config = dict(
    hidden_size=256,
    tie_word_embeddings='early',
    max_seq_len=512,
    train_tokens=260800000,
    max_steps=7959,
)
Below are experts of layer 4 (counted from 0) of a mixture-of-experts language model. Rows are named router (the router's row for the expert), up (a neuron's input weights, with its number) and show model dimensions 0-255. Each number is 128 + 32 x the weight over its row's rms, rounded and kept within 0 to 255. Numbers have three digits each.
Before each expert's rows: a language model's description of what the expert responds to. This comes from a sample of Wikipedia text that the model never trained on.

# expert 51
What it handles: Byte pieces of Thai, Devanagari, Hebrew, and Japanese script, digits, and hyphenated word pieces, such as -g-eneral, -based, skip-st-op.
router:159091126171122115098098127171110075163155149171149132100100123149086114113114155112158090112154106097188126139108189161114146125213132125182159109188152118067107090158111125158095074096114132105111112141175128109179112133101160095147121134054124085176117186139175169093097158069123101152118139140142121142055155196108108204125119115091182099171215202141115132093197135115104176113155160148151163151093108142152128109125109124101121096183101116119119113113167147147138156083156105140210092156120097114170097065173178120150106061115130190116178151097140101147123155121101095137175132181124151086139131126118149128115142143092095132139159108119121140122091135079088093190152193084143048123165105157149136105157069151075142146113151147119128120159090151170144139141124149
up1:136091170144155111061135189134132130143146137157147112102148111149091140169105126099106107115162091146173104160089190153181166081107104175126170105093155088101146171176105085090152090128103107144113153123117148139175110071154115172114133135150116175066171093180196150125113152107107180123196099107125158153093136093107071113084173137117155136112140096154081155079130138141086138132135106139163119180119172189162098125145147073119111110085138119153098187152144173123140130109112137103144156160167086161160121127108141147069126182125089138107138118036155158108211131112104175142149148097092097080143164137072082082078129098153119148125107190093159121148052145130083132146203157141134088089178175122078108108149091207088143147152143159154168179076123129105124134133131129

# expert 31
What it handles: Verb stems and inflectional endings inside English words after prefixes like en, con, re, such as en-roll, lack-ed, maint-ains.
router:140134167118109141129134093130150132134171110079137158117150155102121153158120105103093197141166202174164088129147092134118109106155178143148134071189088104137164122144187173128131157148107182124103096130088105132112114129089142172125103126106160133130132138159126110130069144120144086140059152120147176090056146117133075099105096089105116145107143141143096097113146070115154067096126127201131110098112143119111147140171121074097135103181187074149155048132091157109063118136076152063167109106160147103137146094041186140131070129196114069136138064121128093123138145105109165127145109145136155111160136145127086160157079125167168101077207084193107165134134167111163059141116152110133108101085127158173129093151100098157104121117134199167112137098084121170112112157092173
up5:155097090135076104113119144163129137124108103130054104140151127110122200121115137106146173148138164229136124049155074153113131165186060097094152102148133133121137128090172160146117141125097113195145035094070133157123147095147147100138099167131139127159119209172129143165136107112065126125117107163117122102082159142146081122093139124102119140172158110157110163126119129105105137095121090149175099147110132129156140111142095184161137144087181170076143110119189188100156151152123142095094117138204160124123105131144127093066146165127151109167082119128115073114152138103158119128163127131095133100137096201117064052082073138166122120076135125125138177123135128056154176175137141185161162133075111151188175134107113110124089183127123115153118169183095114140124206099121126

# expert 17
What it handles: Capitalized first pieces of personal, brand and place names at list or table starts, such as Ja-Marcus, Paul, Los, Sa.
router:081187113109158121156125176097176165113082186141194101136206120192109158108173110140092170084113127158106134149114148058142102069139137101103172109090099122130158160073135141097127195153181113151092168079059120178080116138148120147083148129145112117134176097141113125115127122136131112117140141143089163109202108119125121105123167147132111091124098102172182119143143158123137116067077069129126121125164195089129152101101085133192133119101135153101181170114159073148160127113133179171158105128130119150155125155105094195120137212126107070116083144147103130121143152131117107143105119100081141179145087171120117088098147074177157183067168145131178183130104136153149122138123109078144168172085125097141113101093197079082053105106141157133162160132118122133093087123100132
up0:171105124076080161176137168092076118147072198174080161136180150135119123096119135155147117104063126183158132077122119133081103171128162114090175078120147101122171150130210107150152161055084188122089164159085081143180113084089119180136129136111176099107067183102120154131112126179094096100117168080199155151117103066143115137178111100077088107077108140108101093126108154191126125151135137096093105135132110109162133119093098124126105184127147177117114143134135042147159091173141138142160113118121066134108161094129106166179210113156136107106123139136195132193124101135114062123085130101129162173098066113148114130163172113119135145089134149117073105120145096118097159124155189115153140131119142130180080104096172127120132104128149103180098134140148137105110127103132150

# expert 14
What it handles: Bare space tokens before numbers or dates after pipes, colons or semicolons, plus month names, $, £ and approximately before figures.
router:150128141133088121102174079131118129096132117064136119108104158162127162139116102187112138074117078179156086095128162177179102090176093100167134083137131084177163140084077094098162121104162092157192090116063154135114128080115178160126142116135140101153146135099127157124093104115114100083194098074153137137081082068152137120099135132131131100168145069072175137135119148090211169165150157171130109083141113149131149134104172086102066144164131178118130164146085114163065066135119099142138156172118099114120087109065146084093133196113121161091159094062104147145178114184086113094132172136118135123098093115153127176184094155121138108133132177137099095078116103105106166127148128104122109069117156170129151182155132165123118091117131181108152058178175144161086122165112122
up5:106118101169188176071159115167101161098183130122108114184108112113071199146115143121119100098124143097137110158130171169174105107122176109110141135180136157120133173065162127106094079151141137127108133134104072073132147131167097154159127109163096095110094119127055135163150130153208125136185161158159133056076178114124142093159119135150122129149129112113158186127166118100168116162084130087095125098146166094104139130083051128090092145080140046143147113160110093104102092121075145090070095043153158113186158129171148108058113091169107100138089139134082103103122133129146109074145108113131136158135060122179097164118124119155211101178128153115158143169113078143127100124131084184083133139108098139100190114191109126161126135124091141166093104134162131131156135095101103

# expert 56
What it handles: Word-final suffixes completing longer words, such as -ing, -ation, -ically, -ated, -ments, as in consult-ing, acceler-ated, bas-ements.
router:096181066136129117088091093141106155128150033138147126140133170145121172141120132139152188096123163123161121149150098143117142156127122144114155144185130142124106097135100139099031082135099213133161144143143162106127106075075177112189105178125175082138170126183123068091086116131170151139093116121120100032103175162139068147137119140119096130103176122139123158089167059167127123132162141232109098123106111105136103073165137157120171080169151118115119163129095150127086150156108151099124127108186137127155116101156140140110093133145156144136176086181121126168114089146102173133113107105171103099138094111079096149139064121171091101197093130118131181146066112172130117093192169094094103112156089132129183135148092069124143114133160146148095101127098136111156079157166146
up1:125193100126136120121113093094086119130066156138141142100172066119101111189158167107174112093173144130125142121102082114092127136112087112174128152176060115142130222080196117165098188134099100063063130133144114156056147110119118101191138129146059140138102146144156173144082143099093138118133128185125126123100133127148130154093134035146154196122205122163136149153129115117162049058117109145138100157149159098118110117174104119134124125077174147180126064153115115112152134089123125111190136150092142141163133156126090112139109147093092141131138139158184064088171140108102121120173076152136144161160122134119130182115118115181181180126198159116131186203162150133116088162085073083166107094083115135124101140152106134117124154090128122106110130117104105107114156151099115

# expert 3
What it handles: Middle pieces of foreign or unusual proper names, often after a capital letter, such as M-ū-sā, H-ằng, Kess-inger, Vit-kus.
router:161135154101182132139117120131098096144084164111054098119070137156111108122123115148095141158061099096126120160128081087105140136033125143145128102063098114103086115098108140192136135141164059131089136188140120142133147179169055129111115069109121122109112082093072182150170155129116087104192146123096141201158088102125184065120099158115107106134104132100130120152115146102172101155107109047161133092149129115134146110085129160141128152126115145133074143137161114176157142119103127211122126138103108100091114160146110162180136117104126152160083088166100135129127086180178134131158116159134121148117193149181179077078155193117148176110128089093147119077201092121134171115144099108132199094125176129144171103122123179119142159107093167103101134149178100167098164068130108
up0:077166137054189086103165100128169125112110103134160168150097119174105104173152121148114156092130143095152125099074142164115119106086079165194135131101189112130118062164127129120087129085108098155155187161095081051100115133149107180137155108152161141125052136126179154113113141144118169151129121119074101117177066118164079089119102161098147124044138097123086108169063171156095123124116094111194153116100126155113168138097110141194087125118096100120182127081189153102142098118081136144090158182106131125113112111112138148118132135188102129150130081171149156152124134131158152056158098154127086089079159128102133138112117151139115161123169114127127167164152152060214119132116202123125152098146169065146136144142172161112083119108055117125068131140121117168144118150153099

# expert 16
What it handles: First names and opening pieces of surnames in cast and credit lists, e.g. David, Don, Ferg in Ferguson, Sid in Sidimé.
router:128124118182169106075104179167112110115074067150146099168139140110118132122163102140123054119138096128121184169150101108082121149178174117095197141089153107084147116100157089156113088162189087101135206101127106165099156154170121126151092168109064141109102126161077103145145145126126102118195062138117136150166096150154146182168100133162143095121121162184128075105166151173183067102126186135108137166179172105123139108101129112171137101112111142127101171140182134134155131123085137185108080091100102179108119066103089090142156192134109164164153155121112131100125157114129115200123162127148119096111137116095173066066160128129144181132139140064148184149068073142106129196182132118169076132190141134106139142110168127155100124118175120101081120079145139112149122114136125
up0:119053121142105096146102175164163152164142161126133174147164169143092157113119077091136188114150105172145104063137161129083106110156146127135149142144117086137112137051148092119139128186135156105137156122095136185093112105199080170144098120128120189146090206105076103144135112114155119078095121178134165126178106172141123193121136098177119112085102122140146119171121163104169110087131117163106119155140134112184164092099181175174105122140152111098137107160116015111128162091091169150096080067091103151145110111180119069194139170129127146098123169075173137150137196116078125152090127077144157162142139129121151101092143097105138093167145124129143128099156186178149136137093087104146187118135100130151175119093136124124175166145179106122176170127051161099134137107100148

# expert 57
What it handles: Mixed pieces: in as a word part (s-in-ense, in-put), final periods, the, He, and table bars in technical and list text.
router:123113167115057114079151151149125137098107156168143122085092125120111112129098139096158093169187123156151106117082182172117135084144119111118068115171152093109168104134129132115158121164138126125123069156170090149171150093126149098110136086109092119173103159117146141140102116141130122189102124118139158135149094094046199093133088108157114149160166157141111190162119143111119154176133167102189134092115101153096128160107062102136109164142087091151113066133164177189156144071124173080173114116115072085164089095121092118129093136086105177098132164102142115064168184106130089093170141103138132112057153089159140163137127187159142133148203091122123143093159160127094046098125146087148086141107142137130096116183155160110114157152178127112116184127142175145177180185078193
up1:173184117098189186155099102109125142162068078095134131110146070110060158172105098110136134097116206196100118123133171132150118119157130116111131101104096163102113117139172136137143091116108135129124147134184146176091157154111153072192119152118227121089159138158143107113109191143100146154108105136078149091058098135166062127149138177165108122153133110168116151165121145120115114087109102185149126057055158137143090104171094092133156169107183119180133183144132177136067145113134159088111111120124195092143158126125122157161095155151087183047096133092097105137142127139077151135163115148124144121123130078152087097118101127206122142116140099164156128120060111091127067077142141126135138167121127165191115106139127111101103123064139147106129147134148148139087063121081090

# expert 44
What it handles: Cell-separating pipes and semicolons in tables and semicolon-delimited stat rows, such as racing results, vote counts and team lineups.
router:134135174187128088128157037150098131134140135146121107112167115156175081077160049121166098091073133145158098183153152162177142117087141118075126105155132102086168181154100084136095116069141104160157108139174172126107164104120148164103145137091188061128116081137167132105069116115092137082121142067082153160105114175094106133101088087149083184136132118123180075070110107178164110146102172091122135125155124166125055129114145164108100164146102158117108104167148163164048072096160104109139134151108121182150111108137132194191122195124118152111107169184142121145147101157148116127120130171131136074165074100115073148140103118111102114133096116101130095142105176073155088164137072141118109108114157112175151184145106136153143096150089137129085098118160143126171128188117157
up1:121156125163133170091044135139125141055139102118182133114080157066101126215099180116108108130138139126132108152134148138095159164117111153046110212123095123123093174119109195157126163147115082121153109133137164075196126101077144127127156194130132141118109173169156132048095152125135108142135069153149171136086185148135061101128135086175137133050138180202108096110150115180105078221129145155100129183147157129135169184151102117115138116137101136149087129134145078118107158067113153086096101154107134081164124125119156132142124084084089131097109102153114121181159113115082148122138129127115139104181131124206114093062137142097138119158147134078117129101102163128151118144116135122131150150127165049158166126154131116123151156127120159074072139116105164116143062126106135

# expert 21
What it handles: Rank and role words before names, such as Captain, Professor, member, former, plus Branch: in military infoboxes and numbers in table cells.
router:097136148079096145122115160155162085126130129104186139093113095110066134130113166123161128146184132188173063116054123166122090105129132043138104095188108130122150094125073102141145093154123144137052082158139081162131163095138109120078104089107093159151103140130117161219103096087105103201040146155124112148134115115067160132130111106141117139121172129053164181136077124109164115109101133089123158123131119111107199141133064158154121119174124090161093105131120173140093115090179128127128143127129117112142125148178153102109065144111119130085115175086140119062124191107077042076166118123099161149095080135139123171122146134162182130104187124113100139094128165122086117162098139140111111098103169164139073133132190164154137154169154159141116150109166168154175155134132153
up0:066125096086122110108161134107134137196077106148125100158133104152103118127149112050195153176162159106187101172125152144091128145182160155123137122121143097083131145120153108072134172180084118102145113139167128133078129151150124127095160152116127191078083117168188115123115170175103094114039104155107147133109153110093123146163122118091134137126142118108134178138087099142132165093112112075142147063143156091084167067121079142156080097107133137170159162084136091126129066134136165117113142156177114130155115135134201096131121148140148076124059180153148158136161168114121189201073156070128127184139106168110086124123099094108176070148112115141140103095075133137144181126146159195180102092192143166091082156087117084117073134076154124137148093103085139124149100123163122

# expert 22
What it handles: The word of after nouns, table cell separators, commas and numbers in tables, plus word-final pieces like ree in free.
router:130112133133072091149095197186087097108136174180169157083110091118128085132099186118155065165144109125162135119072128183115176084162115085174092111142160129147177131114084143168187105171131123132088063166179104121175140089144148101091166041073090098159111184133170190184155091136105128156107138129136154184138105129098173157089132133127122147109179132071128176123130147134110136128135182069143139157121122148160159141101075133137088159159110094167175083132121146164165143098141116140163121160109101106181083073148159090065071082110104164146168157100140103092139165113069063090176161125095167097115137120125169120108161164103130131125158119109089078095140143118095120162117161084125104115146126199121114118171123147083168162145167141087141168124142164137113166139120154
up1:133140102127125185099076146159135134104161099162098199118097162114146118170150095168142193196097145138142154161144101181115090107128125095122105181108123154099130111089150117126136077106110128070149152105164175112145048142130129131129163152145117088123128107097142151170141113097028121095173178129128132127103102159150153078097127139171129101080157134088104144102140131117095148160150113086104120110064087157101132094139084140114083073159129212160140190083108131080174160074146114096148160152104133116169123149138110103071126200177109130123132164165110127169110077164156146082089118124164152192074112178100082096070106119148104155123107179104159080160110094158162122131191101113113166160156108090112101122128114151181103124044077162171092169143123166094129118166076120

# expert 11
What it handles: Digits and leading year pieces in scores, dates, tables and race results, such as Game 6, May 7, 19-95, 3–1.
router:116119160177131091087100074144158089120099132108054095138105149172174123110155137174101157162059184119107160148147144084094145120114159110129144129100145100152147168078091112099088104045155097091115192131089198098113047143160068142161145114095172127120103162099123092112132183115094145101190095070183111111136106095125133064096094132108155114116160066199180130112107115075109169145144137158119169096094115108144115138127168100115159099136100168144125123141098090102088134120095151176145176142177155098116144143164103151134163133174100161088121134081156087137103107138146157123105123153148109099130093147126118171132068112121138099090106091176142121187141128105177137108099067094104134193124169126148193145125158139211107138132065170115119102169109097186080159081154114
up1:115089127163114116138130084128104131151094104144143123144147168195076203123131164183048159140127179151148122069129141112101118099189110077182112149045102139183124130090157144157128154157121138082135127126137124111098116097092153143162105122069158010119119083146168099060113137111088054136127141123143167107110159130186121124126097124100159114125137117145176140145135115130100137092140091161144183158187113156170119109114126099078125090129139084077150139122085132184048120127081163046174112150107139134101192101182155179086097124203117148192136145126108088128101088170094139142098228161144087130134155158143130176131117173138129107128121122119156161104173157138101127139108127127085122124147170123082093146202091122140117125128122134167127151164144123134145106128102178